config.yaml
n_layer: 13
d_expert: 128
activation: "swiglu"
router_bias: true
init_std_router: 0.0167
positions: "rope"
rope_base: 10000.0
init: "normal"
init_std_up: 0.0428
lr: 0.00161
warmup_steps: 290
decay_fraction: 0.74
decay_shape: "linear"
Below are experts of layer 3 (counted from 0) of a mixture-of-experts language model. Rows are named down (a neuron's output weights, with its number) and show model dimensions 0-255. Each number is 128 + 24 x the weight over its row's rms, rounded and kept within 0 to 255. Numbers have three digits each.
Before each expert's rows: "comes before" lists some tokens at least twice as common just after its tokens as in all text. This comes from a sample of Wikipedia text that the model never trained on. Tokens count by the router's weight.

# expert 17
comes before: " |", "|", " first", " his", " team", " second"
down0:147131135169110144146133103102150131106100110152139125147134130147178151133112122123170146080110127104146113122120064091148136116144113150127144101129096123098138133124142116105139120126057102135117142099117127118125137163122079129152152136153155186128128121098142142130126088159118127188116164169145114113122075116132150118153126147111153163161128145117139087120135111110155150166124151124126101117126094128147133107117150117129148096160103150125176099156123131116123132089129161127078089137089114089117101110138093112084105112132108166095158148112117093100134124098108126119123132109124092138102090147115146128122115115085138123112105135116171113133123187141138144134136114133138110138142190079095155153099146128090110100160106103137168077143177146122127083122165164
down1:138103109138118160106188138116165136129177151111167158108121135106110127109134085145110174095118143142122169167132151082111150172120087106142157108128120168094133157142168104111157136122183158093148175129072148111146099141119110123133164143144144148121153158107137114112131159124126175104126158126125127132128121126105153103141069128155137143112108121151112150102137087148079148122177127121108097122113096116145133120131113125102137153091111158121124169148163119111141132141139137144142103117087135121095122126132116129171113134141140163140079105201117123129189115180140115138122132119108129141093137113115113098145168156128182147164106137149121137118102152146125138114127118149090154144115119119105146058123141097106082117167130116108139117154114142131126145122130093
down2:162109109076115097152107139104156099140147142152124122071134134143115151130194157178128140143126143160103187096180102142111117141108136117139102112120126146124131155114133143148136117128120139100116147121129110130164120159173116161100066108146106116167130130114093153136134152150124148153099108167106117119125152129106111140188148162120108141167129142140153156109112154120108157089109095064112124145114141092139144129107110115076167111105167119155134119161152118147132180076097147114099119131137161115095135132095116141145141114111145151115133122142132153111101118130139119160160115137147142154108111129144127111149159116153119159145115151133122140100118150169169180103142145125147174137134154084097131154091085070140098127089136084132118130145106109105115144151123136
down3:150108126126144119186144126114160127119119093147134116128140139102153119143122090118140087081165140167161105152168075141147136161121153104117091124127181127059159132076144141130130097121135132132078140139061161130144107130117111150146143146117133130103131107121114137147117135142149144115149164106112098135152170092095142137119073158132179179123125165077123118124170081123168172142125101107099132120088118169076134132141111142085196121127138141142150124105060144093130140144135137124125127154107124122139124089087141137120123105130120129125134118096122130140139121094112171129157154147142105142116118151132169143113116107127148149154170105131109147153152115107132134158165128147119118125088130132097126171140139133125138093100172125115122116149153137123136103124089124
down4:101125128128129127144116067169114148125145134132117102134127121159141171130112123045129093095079081143114122151092122129069127099091107136124101160161137068108164125109171128127132122137114161158134124113093064147112151120132113130162151130130197145147174098098133126094129105093080121124143108106090102119168101126142161114129110142108143129079136126105113076160101145113155096106105143128151135142128128148102109123112111129163124110111113128136103084122152156120116153145121149150127108113116113084119148143152157099115118144041107115144126118123127140142133118104088106114106172127107130144128120097130098130145152140168109134124127126081148095157140119127162128102115142155107107108132119139137122128122143105132135096172124159176093110136120134125108123130130086

# expert 6
comes before: "\n", " ", " 0", " 1", " USA", " —"
down0:145124102143090150165067129132121143139113139125111084131163119151165117106111130131136100137109140077139123126107115138135155136148096097112124145122122159108121119129118148127128132153153107125122124107188099103093139137136140065118143126124110135159112108139129110102105121123193149138115107143131111123139106184144166138109099080121127083125074090138107093129141114102112154155178149141097145151113154164117149116112121123124110150119124158113088115104096148133107168139130151174130145121131141104118134099162114139142138117037175134132090116129116092135139123166109098152109118128124143092126139128097149126156149170144115102121127095137128117092132118074135117165156114127137128183135112153143131213138192110123130157105152103111154127114095142119091144127125145
down1:106158106116114180093194150129120132109135137088158142127146096127145116161139095149147124129133118179156131150115132132122134103125103121136149123075118100162120152172100128142126137120149145120150199151159104105143120146116140141161112127097117103112108128105123120103133132151111148109179145186117168123144117135101114118092116140120115115114126098144138075152129159174132134086139110100115145171163137136125119164118100130101168142126120114143126146117164126104163140161135165139099148147151146098112088111138134107107111095129140091117134088106126097139143140132100168092122129144117099119100111122091111103118163134085088162140084106128100127143087132132140111162059188085115105103152151103128139114114089145099111084137092126152160153128129148108098105110145129
down2:174114134105149142122144094125156152149143145147111132120129151088123166130071168156106112139194157131147122150105144143135128081163127152164156139163098101143150143128121169136131106126177152117125136142094109129127121171073132135157112110144092115167103148099111095101133177127122131082070129104144123123161103114131162146131130151128135100086147113126102152112145146141130156150145113120100120139123136118160104147151144126086115146103112116163138140173093143104143144147128130108156100137124141151064147128136151116148097126194151127141144118122183135129150139124177109102117128139123130168126140122110106127122116113110090103115126122058138137120163147175111143123124143144111096108146126127135168112158160102127117086135158138143058091136146160108159137097115127
down3:088121140149111142112200134129097179146125114178122095112106148135110159121116122148144117109115093137094118179133143121162141159141094105120111074077103117164150171188102128156147127107162180167154149126093119148111138097136089162142123125105177155119151091119098137117116122113128182105136133141119133135110161173141175106127142123153112110086122130126109113116152126089144109111130122111137116153130105097147119143126130171127134095129147159118137082128120111088116146139136162127106122144146140131123126111150178101146154147169072105106099095127129095116133175110105123121145143140130137139086089157157115103146141135139115111130144108148136124146082129091127133104092164102129153135090121125142166141078076130111114109118135139078140121136105102097139117144120139
down4:111133132118117106132165104140119080142140151197133165111088098126164107109159108073150171126134149147141150150125086119127102104159097159123132124099158123157077099116146119120105145103119101097153100130089078168157116140104117119128119077133119137118128090115136111121113151148116143151107113106104114169120132106107134119137140144114141120096111146162109109144146132118137096135097118109118111149150155113082133120114117122161178120123133117148136124090103128137102149146120144140111140121136125121141115104141142151131144103047128153184130151144132106142140130134097165160113162106169173132146100131098152132119116091151103137110115126102179099166155111129147134115129121151113133202071123117157155144155070097113120098127188094152152129123124143100127114138098151

# expert 26
comes before: "\n", "-", "The", "|", "In", "=="
down0:120106186134161149134180168144122151124126115100126153105106148134121129138114150164113122150168070131110103132117138159162152170115142116098142129091104099166124164126079138151119142162148148121122171110101129108139108110123120166086134133123137150164104153142107114119114108113135126127158133145149122128154120135128133057108129122100111134109149133119112124126155161114141152108161138119168102136162105103090164131089120148112112124110161164196125126109143159119092138115112094106158100186110109128143155132126126123153115150171118106090144126126148156086182100119139106121166161123104179106157120175148133111142141126162159091114160121117114139099153138100132128109106135104102160085115112120136156073160149160172132120137142126152106126167135143128120113147138074
down1:145124159132169131121103113138134106126110137106121144139109099144161166164150219110162149159121145105143143120120140127136124083150154134150094137120132138102103119147078135111125133083132116138066144150127086112140172156132114127120108137139120136128166145170140202119150145138129121175123161104152142090126151107117102179146149140095084149168134145155141120136133120094123153133158135107120088173160118148160087093118125121172110137105088094142120165111124126145152107113116086114094120155124100139138131124152138152156107096095143103160127120119146117142095158113131102082152128121174135148162114088140102135092104157148134138115155144071141129136139144159184140120116105119137148112135140086120108152126131128096148120100156154148114140100117115126132098159167156
down2:121093162077104101145130077150158168106116104108117139166138126134122145093146139132120110123111120105125146145135115121147111110127136109130061183115155077081093099125129055129136078120134118164112117086118130121153174166135153079103185113143114143134117122092129146107160127157128139118160159117127138083112145128177136143142150135102130096141128138112109183117149159104102111135113090196080137093129134108102131126149142129144141116133125094101138149121139111111124119109098136111115087138102122072134128120098100102120141143128103165141131135150123117126079122132120145084124108115168113125146108128097086114152136128137135124138096110121133098143111185119154090128117103115131090090111102108133155155093089119147143121140123129117152140126166151167170148142141145
down3:162107073135150078123136123108121114149160139114088128137119129117065123164159119137101111108122102141097135155065112147117132140110103106098148120127119136188100156154133127128144139135100100134138127148106134069089125109133147140131133129104130113122129126091118126115166100118150150122076095113107131117140146128137070043104164099132140169130096155122083080120134126128159139156132145134136155097114126153147161169171103132113115152101123133107102131139155137108118127158104098086115132118104121092073065198160123169138094151144149113116107107102123155105129138094129118152157107162132140135100103108107129163139120177127135139163089139150101129109116109135115138099122130107106132116121134167098127096115097155148142147135134135130117153115140135175123115132130135
down4:101147126108099088123116103156157116125102105151121138142156140140160145110125128078112133108104142102094130142125162090123172137111093113141158119123152103135087116144120146119146106120166128119115102128141099123123139179127103107112156124119125138108155113091105179106136124145122103123124130137131117132112102152147136187204151148117154112096105088152118098135131142169151151113143072126159140125139150111110155141145152142125157109081104104134096139175139096076080111157062118110124122121139096108105133117192110120155130107103081137124135164124121135114111170084145136103126105115147147161135128119123107136153093179098104107139103114104132119158120085159147162102118073134129130128152122132102135142146051121149113110143140136097095132119149159159137116122121171

# expert 19
comes before: " to", " in", " of", " and", " by", " for"
down0:076146118133147095122127096132153145113155133138132138141117121125103132125121104105078113101105102144119131152112111167132155157171109182151136175119115092150150120138158124055158145143157091111135182134098123110162114141102133121133129130129147119112117176144145103135161135103105126141116123123131123117107166167103119130157132130102117092103146147087102124121162148178114119173164106080164131130123074139085136136134116143142118172068166154164143104147113136137091129103169140137117131110121087150143114110124088151129109101090098109130099120138123140089119129192103121153138122114091147095103125140118091157130125109133148094130109150126150148103097120150145152126096158130101076127151077104146097119108169122155127151153160109128107091103121096113125159123114116
down1:085108167108135106135147170118127086143198109094133129125142143126106168109138144145115113170113103106110102128138108165172126132127118122074093107142159115172065121183154118127154090112102130137176115124169142146125115151167158138141066117129146144133126139119143120151118148104141149150128129118128106114129155137138112110086144133094109129126155150168147123127093082149110159096138111146162110116120135102145120163168153126141093113135106105111150117122129102147136146127088112146112103148135168142161096109093109159129144115174091131098111121084098097082171126119147044120110094122132122111140134134146131067112118106157129106101138095118132127113124109133136165090112165104110146142139122143127127108127090129123174142135106112113125168129139163144159138147144142
down2:175105127140112109158140159127132154110135133112072163111161115196142141130104127151130165120115131109112150128150120130111146169126127059135133160116085144109141123119142158161135152143145078089131106181102067107149144109104120139178113162138142138147120123106170118121155116128154145160146151152121165112135114132140131163188154107109117108086105108117111117132149118161139124154131101189128154161135150151132133123092109129139120106117125136108101121116118094116126137079108130118123154169154162116107153146150129133098057138120152103139160075163130155127076140144145155134092145142098140120148144172105125137162112165142137143124158123082124143101088130120112135113134101127114113095130106122161114132128165068122110140163147146120107139119097141160106131093146137
down3:154122165107124086143115124127124114134152152132137151132136097130136172114128136080188098157131112126112106137118129111086131133174150163102096130182137153130122134099104120097145104128112086103114083163142154173110132141159104088091174170105115099125136157121080148123092121118160128151155123127159156112124197108131130121121115082149088144112084137138126172088113130112101167108118106138097122105151152122144122154152125123104112095101146112171098082123115137113146143124118135134122101111160084132139146091147119137091127103155160184115130175106113124124125139140161097118120125103148136179128090118125129144101133109132128112165161099159124087115153104127080175119147171121149157134125127104119094149119144147143097106139159127134164127141151150152148133121145092
down4:095151134145161129076140128154119114109186155161143140151157131067175110113101121088124135145161093090112189129118151141151121160126144120165076112125137126171127137083110149097148117129129107125141160142108107130124121103109120135127131125124100093101102148082143147122187123118122102152089142122119102101153114113170140121134123129119171065139119100169103122112110131146182130134127134094111128087114135115132108141166135105122137125134121141136148133135137113104128110146094154096122099111157130138128123137163104133121136170128101086188164126141109098106093111136098096140128113154112142130116106139141149148162102117085135117142133107098100111145160151143116157145137122101095120180116115130138163132109179111186155085184118097080135116140110135131118153097137118